Experts of a small language model.
Training: 391M tokens, 6209 steps.
Below are experts of layer 4 (counted from 0) of a mixture-of-experts language model. Rows are named router (the router's row for the expert), gate (a neuron's input weights, with its number), up (a neuron's input weights, with its number) and show model dimensions 0-255. Each number is 128 + 24 x the weight over its row's rms, rounded and kept within 0 to 255. Numbers have three digits each.
After each expert's rows: "mostly gets" lists some tokens that are sent to it at least half of the time. This comes from a sample of Wikipedia text that the model never trained on.

# expert 53
router:111142112131105121130164090122148110090136090128135134136126095108063123138092122148118115135110090112121142120105159149114121130125093118175090169114137134130145137130108157121133096086100137159117094091142139156150122146186130111123147138117129125079136075141170109076141118163095115138162121071119126119143138114109140139162108155143110117097192177130154142130135144105126132104137120101118116123153126165132128162160140124138126114126128146128130136160104130147151143135143111088127119158133125109106150111124148140187109184114147115150093146160117131132143123112115116149149154159162090149110085104147157147099112186132163125135136118125109168172146148107104118116150129172157141115122155163132072124098114119052132127092101105166085115101109148139122116158104153
gate0:091141079090079100149154133113135121104125122148126159184155115124117117129138086162135133088100151126133140133088142148145154090130107103152086144078093124144127143136099119111117087175188158146151114125102124141098083134139111159143121139125093086101117115142120150104142121109129179126131105110110105135124093104109132150131127105107107126125116133094094128138057126079102147114082119185176155112111130121140098157114136161117162141149117109109118081139130132128138112064107082130136165127121114140163098165146143122121137126116136093103094102123153118153129132115122111137103145104117141143135130127149149129101095146125133125098136115089082146136101137116088107105158145090107154106144127130148160123128139067125114092101124180124139162124121152097170118120122103
up0:134173127142093130118156104144116137091127130096119142123111138124130150123135130126115100124207127144095137115145102159151139178123106165118116131114133147134118156115090116117111089146128100106134163118150158132133166103141166085138151101109162098188105136148128141130139167091109134128152129153109168136098099169110140135113113133089153144163141189153123103132127121102169114121109101137076158130150144114093134077127152087109101106135076121118118106121113113124102123117118158155087106166094125141160172104133123152092096064109095127121148157128120100131110126146107149105135107127118109140132111161105139169145131176138149186136090117103109155145133118093137178092131119167117126101125120131115118163152117156142167169172114129136122148107096138111095133116120109
mostly gets: "18", "13", "10", "15", "12", "30"

# expert 90
router:092147126144127158157160107111151126077119138116155126153116106100072094112110137115150125124105098109147134132093140152138142072119081094135078173120127145130136145144103171091142126103101130141144098107143123148158111137186120139099150131121120093070137096129151096098140156149117119157141112108137134149142088115120143141150099141136132111100155150116160154142106137110124111104122126120117125124143129166107139147153152127149112132171132130118117122121133111133152134134122120101142120137123128105131120106093144144186148146136149129138067127167103095104172125113108133158136153127146119106125097090135153133095055158115174129136187123112116180132173163110083124086131123171138135083139159156135071101101120120077109139107113144154105138099113178140123097154117127
gate0:105113148134136107122116133162145105103128176163127200131153145131155075101156159118139166125129120111178093118187135139160131170114118127134129117127091150169130106071134140120128162149135106118110118087179155090133155120110141133127124116106113115160134150147131107155128147132133121172151121084111154158148092121159051116126149105119071140127139148144145172145133106146110127150141128119100101110091128107100113142112090137147111177119099169159116128122110101176154127150091127089109120135114133160118130106092102123128122117181129136122162124089103080157132166140168115155134096133128119160132123121136088134105133132144143128096095135127139135122126099126134140115137166132132109101140119114148112106107146146139165135114061137167132117097117094107121177139094120
up0:132114166115100105132142103156145106106106159164177171146161117122121130177156131127179153120138175126143109119140168153100131145103105149128120126140132150134137126088105083139105118099120137114100134146173156116139152090137179060133121140159122103122149113139107087115183147112110132137112131137110123144101125077116105112131128137082115140106135117144130105125100115136102160136112147129120171104132123108083111154141150147144177129159086121139126116118094120169098057088086099099131122176147090139147126114139161114110141153123139164103115113091092135109123132127140102144112132187137135101105137141139102163138175145141123095129092140159077165130163095122151125090119144112142129114120136123138109084075108122150119125089130159118137143150102156119147118147107137
mostly gets: "28", "30", "32", "16", "38", "21"

# expert 78
router:092153121129151136155090144097149135124124140168126129129136085119149108141122135126124146084114111156119129132120108132157114098139089125147111141100119135134121156144122144111124102178104130133121137084124155130135132127093157100132115116151111108144132124112149110144133150110095115123170098105123134149118125131106139113080129139151141140115118146095132194155125100098136149105116133088122118093130156126146144111112106136161104080167128159073047074137109111112151154127144109114122134151133092124115156141106126110152146086157156110145119124131130113128100124129130114175155163092137158121117103097146135092121119126083148118148142132149095157177150155075134132084094111173120133139110179097104039098156142055140129096135115142130106159107124138114102121152108078
gate0:135115164090139138119163125175172104162160154151121129092151128168111129117109169132100070105117127094149126134155109118153152125130129126096112177144105181127164120150130113163169123127108160100135164118105118156129122107131136131116104098173075115128158128097120130135093159057172160128148129102119140121165143103145115122114126094113156142094079081121166161131168059146152115132142174154106165143088147097110093095117124117139126158147100147124070123103130141145083116140146145136122124149125157115133111119120143117118126127138155173123131143159125120129118105124108121143102127169137151139153142108131126118107142068075125106141121149148140159158139154085144108126138134097139100128099108136127141126102123144120112073118123134147142121156137163149103148137094128
up0:117106098095109123149134083087106167102115138084135123163137112119136106114184091097140151161177145109101095114106171128114114118118135128177121132103109101155108141108132136091084143150112099185130095152168140076128095171112105129141131147139162149093109139149154122087116146133086127101146117122081158106117118144090122124132152158155121087152161168125117116124132162097140139138123127096139124126134116146107146114153141108130106118101119118119176125140145096122145173138120144133188148105159099094183131133121159121114115155101132056147130104093091132112109133125144126079140145106100154126085117126121110148149110146085149167080130129104136142121143162158120158125122140149127143135103133120098125130158089132107135159128140129136157150081128089118155118145138109
mostly gets: "f", "b", "g", "p", "h", "w"

# expert 84
router:107153105145102100227114110102127156086135125139107123123142072129113077131116151129101124113135116126134142109120102122161137084129128095122104123146111125145105139121096131102129107158129086146140095101146134107106127134095149134147117095120128115133112150105122131139136171137148128128145055128119111109092099100096168133133142138156131162118123166086104148211176127132147152103137142145136163100151095136134126133137108142115153150109105136145101121136118096132150137140128124129127143124136138099150095131155127151150137133114131117105104134113122087101115177072123147112161148113134132158112106104119103113104103134103168104132132140106113163100167148135109103149127165111162175136099171125133054109131137102138148087119141176079124114105185152108104121121101108
gate0:126104134129143140146123105145122130078121154140135140125147138153128122179101106119130101105139094084130130136143112084171109102134106165124143117071144124094134107156109128126132109084123121181082103095079142118129131115094131117098121144182110129129121154160148152151141158135091102096093099141112143138135094127168117115122136139151146121109118086106129156131121139132093148140067104131155148139144178143121094106130130128075102131138132152113121113121114134126105145100157095091139112127121089161120109108116162097115137160148152115114085129106118171121135089145146121121097136164142188145147178113144168123107132082117121101141102171120133144113143129094141151133106104151065162104129177112119119125114139148173131184142105092140103119155146116124178166142157111
up0:116104142145149113164117173111126154128142166128113148168129096116087092168138117139099116141106140088106128159105178103119114094089130086132122168132121106115139145145104135066144148132130112119154133102113155162151101166167152133130092121104151105137139116099063131115167143129131119087093103130096163133103078122155110131117128152110111127134127130083131147167118124142135148117128080144120080119121078156101141137094129136128171128129168129162149104133082116143139135106121134159155190107107128119117154127117162102172122129134143129151102110095132095102148113094115093156118141142132116136105118130137161114130126114146160125122146085135087148091139121157077131124122117104127134080146160097131149128134143132137150088097110195159104112115142180134096102110139098
mostly gets: " the", " a", " an", " \"", " her", " un"

# expert 61
router:124119142150117107221110150119101130097131124135132149135138077133109078139099133172138129150123138108119147127120121115113104052071156139127118135133125129121161157126096122062129135150146103143130140112109116120127147132112126135161110122140149098132095132093156139168131138132135112110142039097104165103122073132150126118115159114128156161118120138094125136188119131136131107109134140126146099115145126149152145132114141113132108138109098133121092098135119091143137140116117133127155148160114127119147118135088114118154110144124123100152133118101132099128120118031094103171134170163129125128079104082158108097095139136098153122129128119135121157115166147121117092118107133095155140116091165089102077139095103117150119141097107149113136107135144151104129094109149105
gate0:125102132142108121171124157155108125102160119128140131076121121140125092166105158120105115158142119121118129129096115137137111149118138160165130141116136118122125156133093160134100126145115140168183131096124094086141110154090051129148113127127129162117127090126134160104153147175108120115162153135111150144122137180125109092122155170161113126121186136114110140197138142096194154118160100146158149122188079154127116160122154128132097157154143125135130148168114117146169140168141110100132142122140102101103137119152063117140088106133144081147151151145103113118150115123128123166135143123146118125122080128140128101144120134117130120121132148109151155137135175130129104177130116117143129157107130136125120130122113111133131063112152189077128111132147119079109148130127146
up0:156134119120132112151114149093094144130142107114123112124181144132120074109145120162093154126151155112171158111167128079119137146174127145159136117104175094144110103140106168107139144149071120152105150102139146091164155143144094143105117143133159149132127132160118180151140180159147096114183102125105140121127124158153147111128162114146144145130190129139103144111156136120153143101148120101132117152137151151115082186100120112097094178071132118148122144144116090108144115122150085109151132115164075118134160147119138088090134119124122124152102133113137084136118092108095101117132173123141091093143085146117113117140112122143132124135121114113155107097121154082117091157123127123137120142102120139121129159119126160135094140089133137106127094111104095101124134168155130
mostly gets: " the", " of the", " to the", " in the", " at the", " from the"

# expert 34
router:091144097166113108147085128087138146139126086172151130141116085103158112118141128120125122118133103108100127096107086102150152094102148089107103158119121093142123137153120140106108132167107127156086143126144174102121145117098164164124131131139107095106124151105118145146135144128119129143119108115118129143108128111156124127091095147157112158095156156095136141153129143156128121128128152077126094114128130116142136105104120145126119113126140137104032064105130112086148155127094162118144142113143109098128137130101154153159109105130104106166130116125113126107104133125140145147152154078132109129139136102116128109119160121119155133132134146142121210164174181111107123115125103136126138146147175101135024110143138115088131134118100145113126152086123130095121112119130088
gate0:113113144148087152147083154134137115096124098091115121113099073159158121143130137134095169128127105165131068117075111118143130138096146109115136127120098120128118128147130117093115134127148135158093160098098173132152107152133115135189124122108147144114103101126167118153157146140152098093134123125137084148092144114157152142122171177129119135107124139075098118149118171148119114154169137174086116104158157122139160115135143124101085147158126126090102073153110119119152101104113136158138167133165130101129098137150157137120079115126119132135102107166127147125096125128131180128126117151163131133082145113117105101119123127119118122074173147123134131139138150144116093128158164137128109118146119145125087074143133090077105085151125113149132159114113121117179116102125111
up0:147101115126143150136119110129139120113095144119160098123138161086122107124144117159175151160115107119128128144173129154139121154186102143141144090109142078145126118108154132128103105094101088168140103140134084145157169127100146121131140111161128109122112113162109100107128096103106110144148129124104170136148108138080126109144124123095080139133169152148120141106120090103155163120098163096177145133159102150100130119133101151160163112079123157119163178141109138141109079153104134089151100154103115173168146099106184120099127129134127128123098156110133128151156138131116095110106138154097133128123096153105151171135103148116126133123127156148134121110110128124130171136087118069154141108147129117138170185116092124166090121091138125148110161136141161103091146143118133
mostly gets: "th", "g", "b", "nd", "ph", "c"

# expert 36
router:143138137115138128194086104086132141109141156108153135115164081097167063120111128128142140146130109132127130125159133114192120087116088147121119146125112134154133113117126147094128131127109125160127179100136123142092107105122146121124120107131130109114122113104127170146113137163098106129144102141098111155133096120129167148161100192190126099114148177043141129171108153124113146133107152118124146127130144138120159121140132137119127119142120132078059098146117126148145115097143112133113141130128118115143108155125143159144160161108134102121088107165145090149136158126128098141122159123171162122130130119134116131087137156131195093167145130094138148141139189119128132123093134121119120115111146107117089133083120097122115133129083171127149108137093131121141121166105097
gate1:116156145121147089137144197099182103126121146147152116144117132165096136126118158112111114126130135138086093111096115174140120092137095132120109143116110138128104157122135148085179132138095115133110103121121144123136138143129146119146156114173098117128156171112167100148158105111152166143168115099096148069095083111118112128121155094132085145115121158138105131143112064130129071158138153149155125089182079105148093168146141161123152136098143122158120115123115115115088109145123079124156120134123108164136136129109140154133123164144147127125140124096169141134111122102117102125117188103132131162129120092114148148126136111091123144137100136165095166105111147124118113099109157153104110096089129130173097113136107111124067081103110120098128124117130150118125114125137110
up1:124134157123115117125102156160125116074153149138126153103121119128136139113160113157129156136110107119175143131123123128088155151123124133151098115128132149142149156148170138147108124118129197116169140085138127101102085110124105123129144064176142115115128093126116129154100149117149165139099132125091155161116145125115131153119124099139118112117095139132134094156189158097142129116146120111119139139142156102151121135128179116169112105130109119123104150125119119129201124148117133107111173168131080097151135110149116103124147141104123164162128130139137084093104128122123147141164126135106094112092138101112095123104145185106136127155143162127130088155140137112124151141161107126178126116109132095115132198152131116132151154153148138113167074156135148110178209130135149
mostly gets: "u", "id", "in", "an", "ul", "it"

# expert 65
router:099165154140128129155130124141187115117116120116167129144130106152094096147121114170108096131125125110082114139109145133144125098094127098162079131140171143123147112124087144094125096120103104148159150139137127137141104104119136125148155115093152107158087099121143079117126156133169125142116067098133142110140095094140137139097154124123099148076099148101141133149130116128092112167135125104160103131153093110129144124120135110137105143135115148127023125136136100136154154119113118137164144155143144127129137114123123135149131101111134122145095093105116107131153129029113127161138150127099119136136109121129095161115095104098123141131132115117145148082129153147095106146085143113126145106098163097146068111136078087129103158100112147109095123119113132127120125147114078
gate0:135146108122099098127109118145123146132127127141145109140114144143099153133098160174086117149129142147110157148145138165111175140135158142099126150154158090102126184130124128149092137100165171176170140122143083127093099157147118099153122132089166115176125137117162085126141149153127105107136123120143094148145120102131109144153125126166122103129122122153117144114102117170181113155155141118080085148118141165116119127152108131121150127152124155157133109137105080142152120197115137143127124119080130091112111133172115115150122102153144129124107152152110104132107144096111118156109163131080144105120168175080130111152110171155184103109179127188162128146114135119117104127123118150155154135128131168103140112118093138137126138107134146132148121119069152141088146119154120
up0:158130152106103077139147122148118134136113154180121121148132135148103123094124146142111135130112111136100130133134142162117180096144166131081120148164132131116131141136094127136091126079130123141166127154124117136108062146140153094156138147102154096139093117089143087096135115119130097097114123132139132148122122147130123133179166086145116146098118153135142141129121080179176136168132133080107116113115141149146103124119111129161149132136161138156098118148113103131134103184125153118139114150099115107129114159167139117143127146148150144113098124139082100115126170125146123145110168121117111077120158121078141106159119139139180128125156171148125112107139109162108111126093163150129149138127106175128133100153077147094060176120117145149097097107086122146107169134131095
mostly gets: "| ", "- ", "|", "=", "|  |", "  -"

# expert 60
router:158152152128135171143124143086121114117125124146139123177127094125061140124114154131145124113122109139147137157112169109109129122115144117104080085131134122142122118115092161131116148117111114112110130173116144109128103118122159155105155101132136063104110120132120107140145122109162112110119068126102141153127116101108157148108175106117096122106139159096112127175099135126113113129127153125129104146115107139164130146123126133118118114110137160094030121141113098165126152166151112129157113132130126133163121149121150170107159123114082134157122135133153072116142156031108140082138138115119126111087112117124126132077139118126141107111113135111088117091127131124102100152113155154123122075119130125161083129130157116114116133064115155126124114111099121112120114149115061
gate0:159148145143106157150157141115146140126141085113119168116170117115131123156060165135108149116112130086152129127125133132188134139140161128078129190117138113150109127113101140104118151120143133104104088106103112127109141144126133145096126124101121148132138162127081157145154133118120121152123100151072146134175081096126125135121087167110159138122113142109079156131134139116101103168111094145091148157112156136118089109124149163099088138129101102162113106105103113135101154094059103122137096092116147126100176104113123117139141132143123128153167108115146124153131105114193130067112124149155165120106150113180137164109134116100150146144145144121156141137126155146125153125127087114119092156140110116114090122107152145147169137142105127118139093103094159142156105117124114
up0:130132133141122132143090150101108122104078121137080128096141131176123113150125073140132148128130100128105124111124120122109106155142132136156117084151114087090140140145162110115138126131185165157160152109122124118168139152123128140149132157099094134094104147132149097151122155177143168112123145125158099182108149112079105156124136176162097125152151104054128115109128116105159147143121098158117143108147114120124115145100128164111147124141148126170171123125128134116136144122130130111097158068097111096094091143108122105146094121154131122087141159125139139137155088149106140133136146107130092145114118146151184107134080131142090127140167130149099143157133127118164129134149125087123136124090122134097149128143086115097119073190142113157099155163114158117109096151148142
mostly gets: "|  |", "|", "- M", "- R", "| S", "| P"

# expert 6
router:118160109104126139173088119113145110115112109128104134100114073166079107121125181147138103116127075163161116140095146139128180119135113111153095143109143148123126120148107134158123110146090103100124178095120131127129138096105120134142112113140078046110137098137103131126157136133119125138162070140121124119137105141152147092111148162160105118123135162080104164201146128148142113112113152130114159090131109137127133158158143132165124124135153135097036124112128114117144130121125103104109129140117126120126125130150142148107125136128132129115127124119126103141088102084111164116113136119164111115118139111116133145099127078121149138151166128111117156144157169128104145105147103135136117115170193105111065127100119116138105129097138141120144132112145176099142153151150087
gate0:144135158110117142109087115147161112101114118132129076145144155156123126145117115150134158158116133156127147146134129159130108107117115116137169141141178141113136129136103122146155147116155163129120081126135147117140137132098116149143115127159116108147146133130110101114147124118131133129161120124079149160113108171097111115158099087189154159115161099150093107116120104143156157132152091146156140138117113132119119123134120129164139131124102130078123127141114125076121071129115153111114064151112056105091127181157129145101071145146156152107134085134128135124112139169147085090100140136131144106106131124163150131112153092116144121124134140146111133157114155171162126118139074141137172107132132121136110126150078144125165118164189147095138152142089121160144136082170184
up0:131140138146118168129104156137123087129133105119132141079087101118140176146122117108150139123112075122076142138127156134125089111098107107137137164152094152136112159172117106113102096092135150134150154133107150085125097122137132097106107133141109109105167106149174123105097155145132124133143119134114162149107110113127093127115149146160162149154117162098196141139141076174108136134148117170140105095153134147109139110085117136107165131150138095114120109099101140115132138125065178090125113152123117173110068156137108100108109108153103127178134128146189141132162121123130151134150123169124120126150118125111094159079150113153145112155109158143147129107125126165124113175105086125155121093111144096124127100193108118136139091151119133111109120130125113140116146133152142
mostly gets: " m", " b", " l", " d", " r", " re"

# expert 33
router:122141100141144118188096107093111138092136171158122149148164060137151105122137133141153149170105124147093107133118140122128117104117110138106098100129119138115145150110113127104172100136131082158118108135112157117129130115123148122128144132139119093125142154138130136128119139127112081138138078118087158164147086134134157122143112162175130124098141160096111178163149161105125151132096168104106127104124131131132141127118134112131112084116087166104065100182134110116126121118167152145111114149134115110146120126116155122177125113138101125078100119117101093139103133137142135129152144151152115142125149135107112122130115090086196137136125133146100127110179191084114090095119107147132123132121206116124073133123126095154143153116093148147146149084150138118117132155122111
gate0:125143120115126090134094139116146120136146112112136163116100133152135145135070118139159125128105176142138103119099111126119161157146102124144160135110157093090109172112117136122126133190083140163158159076113116158118112145126118104111089136149097154146145131130163113164104135113144123119119151111161106133132135148139184128069145134141076067103119095120084108138084157119098123107134091129143168106120136122179134150116146075129130113153133117120127168120103136129157072167161112094093154154140144141115130130177115123162108114126199111107107132110116131138127146125074139153169146123159157111119129099106145146141112130099112112138118149143111142108114100158155136119116127113143178133159134111165125124134165136141145102136154128120171078132167144111175132107117132
up0:121164130108119127135115164123159119140107119109140097142136111113119132171129140107129130131171141133076178127103193154083117138152123088114104139137111094120172154147130101145104125158114112141079145148135127097091108080135148118136125117131059129110132115110168170138099163147101125115142110117153169138101083068069124126117182122162132154143165151131102128134158122166138146163121124157113151107154079128140112183156156127111150141169110150127156149129131100110100111122124105086127154130087119119129116135115120161134097141083143118149122145136077150114145122121108120127084155066084125137117166121123137106109122145111134121148086116150100136136081114105118141097098102119103168088114146105120118098117116127114159145127130121119114168143161127148130137138156108
mostly gets: "os", "ham", "mes", "h", "ers", "hes"

# expert 21
router:117147115106141113169091124112126100136164161132153141141121113161076103131140133132162144081123101131097109116083138135124177121146116155167084156126140127137134123139121176119091137135121125150147167124162168111092157132167130147146136136128103053128094069098128111156150110122136136161132105141117104152140080131074146136119171143122108134104131162112143149131133138139141107093107162114115109099097120116141125111144129114139115090108128132100094168121091117125114129148126145114130121150122112146152156131137153137121126119137129113140086122138150098122154082079121165117129166117137099152102130082134191123065103127116158139107138120082103127133156140156080136142106133156098114120146166133099082128103143133153112112115083103127154151112157158107148165185098095
gate0:138119147106103129102126150156113129089150155129143144097154123110122204145123102150094112123138101149088129111133082124158133099134140164149132162119085142127134108107130115077127111105136183130085107147119158124155070125122098146091117150145110145127140131142159082124145154138163129136130107155163099052094115156101123106122124125096153141160138165161147113134127109082157119101099113133121157153163122131101085129133123174083139155138124141134092162164124166109128160144142118134128123135121149137166135090142138138135138112151086176146104166130120140166137106143121079139138155173087168149141126111132127136096139166106115138096102142147120129166121098086158142120154109090098110137138112120140131126109119097128110158166155148135078138118117091133090152146137130
up0:122107123128069115086187109122147108119130166118151112106139132145115125090157149117128088117161123120119111131143131087160087097142124146112117091105160121143120140110106130092104090144106111160094140106127164165150141158116094138159092111116139133145120150112150145138131147163107103121097136098150067101162117114140128173139122167140144095128115137127119092138102154120154123119092118101133104164104141166098059155141113127111105109126102092089143127162103095153096109139171147162110086145151129180139158124177124142137134107152132115090136176116155178153157114145128167124136135133098186173139151112131154151068125124121115168157116103128140168149153088099114138146099139108128107119130107115130138131114104113123127131104142138137100119110150097165113126145133101
mostly gets: " sp", " k", " pl", " med", " mon", " ne"

# expert 15
router:127161083160126134154098086110139123097140153136135137110155092145093129115104156103123150099132157124128107118118171139116142086107132112123106104140142119097107124101110159092149081169117146117125112116101141131131105146116143088150142111120109109129135104150166125149148118102126126115157090110103141117104068106121148139116113132150108119070131144097126132196142152125128131107119145068146107132136110190154127121138140138164137127128125130098037123177117114118153145122136101119131134154160100129147136163092138138135147155113114121140118073094123099130138161070108141114134144145113150161150141079124121160091093116091167126115141140119133162101166156122107099174112138163118155120139153119171047132108133112101089126099117141134126106112131120106112165129133115
gate0:125105097133130152114102139092119119133109137098098109111126155144171139133129105131112166116132133148135124096123137099139123092105154087111141082115111127140085173128111153081137100153136143182124139162135100152067108141138075146102138123126143140097118118125108092130153120129099133137124151150145117141121140111124163140154157135142139097103167141132108074158147140172153144083111113104180099149142096119171131148136158109143103114152149150085102117160139184101131113166109124143139154162143139109126178153149152114121143082113115119093097132131101124161131119103114114092145125123118141136130157086166119095128174124111080127085131109092103111107149128151093114146159138118135115112114093161173059109107161137106132134107145112055122111129129119102116159129134124
up0:108134140118127110149143156127134104069140093188128166139115100158107130145124106152187102136119094146122114158098105113151122142130097157134120136110171100099128098155154109163094168166135120095157117105149159114162098092152136111168101144153100102126096138147132146140100149130129108150133096138113117061122100149136098084095140129160123167145058121139133177121132125079113104148113099150092124120103150104126089130148081137146090092100104135144151137091135076122125148106154121126135109114096112126107133130138126162114162135141133157176135128136153117109158078151146112127100124101127122101096113159115133143124100123120151112145139152149124126158118141114124110133119104105141148128110143078090148111135106137086147077152134159169133147110127159135171102111123100
mostly gets: "==", "|", "===", "The", "In", "In "

# expert 1
router:123138125111145107200084150105135106126128117146119147140125075142092086135120167149147126117137103144100114091113130119124158079127099138170086155098135138147120142133131120112118117113126108141122142091166178120128148112097130112150117108123104051121135103095113096142137126126153114156148078106100104147128104147128148098112137173148090089099130155081131134143157110132151109117130148138146171091132109119131117131163176141102121145147126116123069120132078099136125144119131105080156115154128134133146120124102146117107139120124097084109110064110138101127131107078111157101130163134121105131106108068137140105065099082104141127142148147102121130139155184113105135104085107147152133124150153140122074093132121134103122127116101121108135138113134157116133132151111099
gate0:113141158129124117145162162143145153151151104110120161082132112147110136111118144149121133169122108122112148089126125086141120117132120105115199119152157119102143146076147146130121082129093155158127133153113130125142164112090097111142130120150128146071159099134091156131107151145123091118150142117121120132143136147155134075137120152119135102058127115127162132127169121137123088113181138113135118113138156117097071123140110120136143138128063101108115115149097140131134116162151154105123099094072119130135095143168120124177150151123167079151158145121129123180133160149161098104147124147089169149120109152167100138102129107109091132137095162158138123129090107140169148137127124134149122144145146151105128128132111127051164134127122141133111108089150153128129168105117141
up0:105153147119134168126104125098101121116160184172145135154095110144148144155120157141137142069141149095118120128147122104150147160153115129112141131101130167115129165158126143126185122113120104093132145127097137122117111156094132106157124107124115137111116131110131166166102196053198140136106128131064152144143146117108140147121100097110126153125119082102109141151123152103148114136116176159126139139081142151114142071134166108103161141162113127114130127142096124125074109136144171150129150110125129097151100131094093170143185133149152138120159129136126123116144113115125135146136157093119099117127143088096146102123099122130122117137130125117125137139141162106077125067140147106118151155141145128088132127117136110149124169168095134109157132147094115092146150116158118
mostly gets: " m", " s", " c", " t", " b", " p"

# expert 47
router:116145101131117153207125104111116116129146141132137104152120094104122067132118151157124141136133106154141129088109129154127168079107109103117106119127094164159140129136087119114144113115116123089133125116144143126121109126121120119119094115114144081096119128127122153134162148118101135121132022090078096120120124136118152143138130154136095134078134134095136155209135127142138120137134127135103126107123125168127102141145124162149161115137116137125087118121105085124138111123142137113147136163099167111105117107163141128174119105123142143121124126119145114118121130045132117101157156139136127141147147112091156140130106144139158134134134163101125138142187158162073099120101131116138171119137180075137085091133169124116118120113120144142102135115136150079115148122155094
gate0:126105116133138121131131193166156141095120105131103120141116147155113130145110127098113133136105141093134129125107055145122113111073143145123132130129111152116129062132109098105127147155157090152154146116132125148120116106122193134118122108175131127137123071095125099134110132139132158120153133120171168129124120174142124159137115096120127094137150137129133133095108124184112073091109133138113131125105105152159145121132091162160129119126092114120132094093124170134155114136075127122126133121111075143159135180102132129100131096148099118108155134134142112104096155144132095160144115133150082164121143085178128144137148116117123078155128114123137077119107147119136164097141112103165110167135138111153093143133107129088101125126179113130170084111119143148146138069136122
up0:115118131129082121093162139139109086165124059091111071108143161133087144135130146125163106127148148125138127133130112101098161126130136163090134122128098134139111122099133118140130127152127140109125107099100102189083138135130094123091137081136168136128125125102113162145133166072096112124130150109136122110150135169094115146086142102103139158134141103116155142161151139081072092112158143152106136144094148148162142172173129144135125129174129137116148106057104147157154165134154116138124146156119133130111125104127175125121122137120139136162092155126175121117115139101138153158151134123074125132115137155101097130119122097168103145077132156132143120117151105158110106150148179131120121165162105115130123130140166121110130150106134075126079128137158154120145107121132122
mostly gets: " a", " an", " The", " this", " which", " one"

# expert 40
router:132126137106158155183077100090130133130114191104101121151155072104159090114126117145165121159106109113102128128143135125136121097117126139112097101114112107101107114090118127092101124126117084164109142129124135128143112124110149089124113121171129100139093099111153104114137140155125120103101100128113119144135104143142171106114093134150122138116134179095149177152136165117150131123098191092105131113133152156109161147090110130103091114132125132101040138178123121132139121128183133122120121137145143134130098111109156122144106112142125117116095111124130112097113167134117142129165147155139153117121126139104112110104126111110202142139145115118120125145185187141099098117135131125132150107135164106104091127099141093166124146110076141158127128077118145136128116162140087
gate1:156153137099147138127133158069125105096153121167117114170116132159121134126158127086133158110137162113088129100116164098136125137140178123118128151135101145115136164141097108178084132116146083138127140141150149112132105124120147161140132114147107103109113146146103139136131133169116112098106115144104153145134116076103163115105095071144049167140118128123186144138140152120119156139110125131147100133095121165146145143123124143136123097147130065194126080127167138140080149155140142131126158108082167103146116088069102128152128158160119155103168116103113124142123140142118156137148106127167126114127144153149140093143117090087114142167133139139138113119115157153091110103165129133135118129112133125120111127095136061126157168143146103114112110119129109114115139115124096
up1:110137119146138130131132138153122095159101100084159129158137141104110119137114128129147124146125104131143137101149122170082102152152124166125088126176099130163149093154105105140159094130102152122162106128108100103129177156157107085160165111130122148137146081133172136150164142105140108133155146086127160129157165133088117155141093142098192069115135174142099139112159163113172102136123131151138140143109098099116127075148126136151157110104157174103135145117128112090159139123087112132121121179134099133104135108148143112133115104120090117146148148105163109120155095124125109143134084147103078134139107105108135122134118176170123112124116121091102140106145134117121167104120169122134104114144140092135124128097134139123098163151100157125185145110099123080126124134112145
mostly gets: "o", "ol", "os", "a", "z", "an"

# expert 22
router:137152136129129127159119129117144127138130149171179079153136098093125118123118126177108132122119124110110146149124145124152118070109095110181097165153115142112118111108115111123151125137125141171140192129091131125122113098128137103127115103129147106111131128106145123104119112130162132129116109153111076153157121091153120139122102134135126122135092139070135198175113135138124112139118158179136134109153103139160135142135132165145148107127182120158065106145093121103126150152142113149142121149101170081119123159116112133112105156148106118139132077180120102128139132105138116125160151112139098106103136093132138099129115122140175148102138120106092143074162196107113117145134159111169104113113164104129060144147141104115115157095110144130147118112102092097106132101128097
gate0:120125133122121192125137126116093136093095121132115144098128149130141129144138167161147121105125130097092121098111100085168162127132114139109108134138133133146135107128162111106134091124150114104143098153123157111102121130121093117122167140108100127146131146145132119121149108128186115150120141127156106147158143144146116113154151124128130140168174115101141167145098142100148168134117142127114111089134128158119107148032163131175134168144155132160112157180142122167166128135103142129122114106142137170121136115090087146127126162166164130139163142124074106110120101136165092164094119084119088093071147116147110119116141155163143116113132107100111131141122121141142174152132097114119093097123128115110131115110135137100112168177156108148122116188088086113125115133170142
up0:101119108100110123123086129119157123132113123129158183152100125132138134076145147129077127139123133086117101171125181073104108118135117119126111183127174150099132141129173144146190135166136176116138134125122148140145135136130140100142104136107112124076111133111095190125114147149140129148119120115150122159176147090105090118099149146138097116140143152130117153109126081159088152132140150131109121108093085132104130134096143143086156125143148149176136087068112098133146126141130095151150147164110142119155145124150130124100148115123119113155129157110151115117136077120115133179128104127116101126146124095115121066114115105114120075116143108153105139145124127142124139116102083127122159095088143139151131168125088163105117139149097124142170141123111173164153152138124123
mostly gets: "ated", "ical", "ations", "ary", "ative", "ation"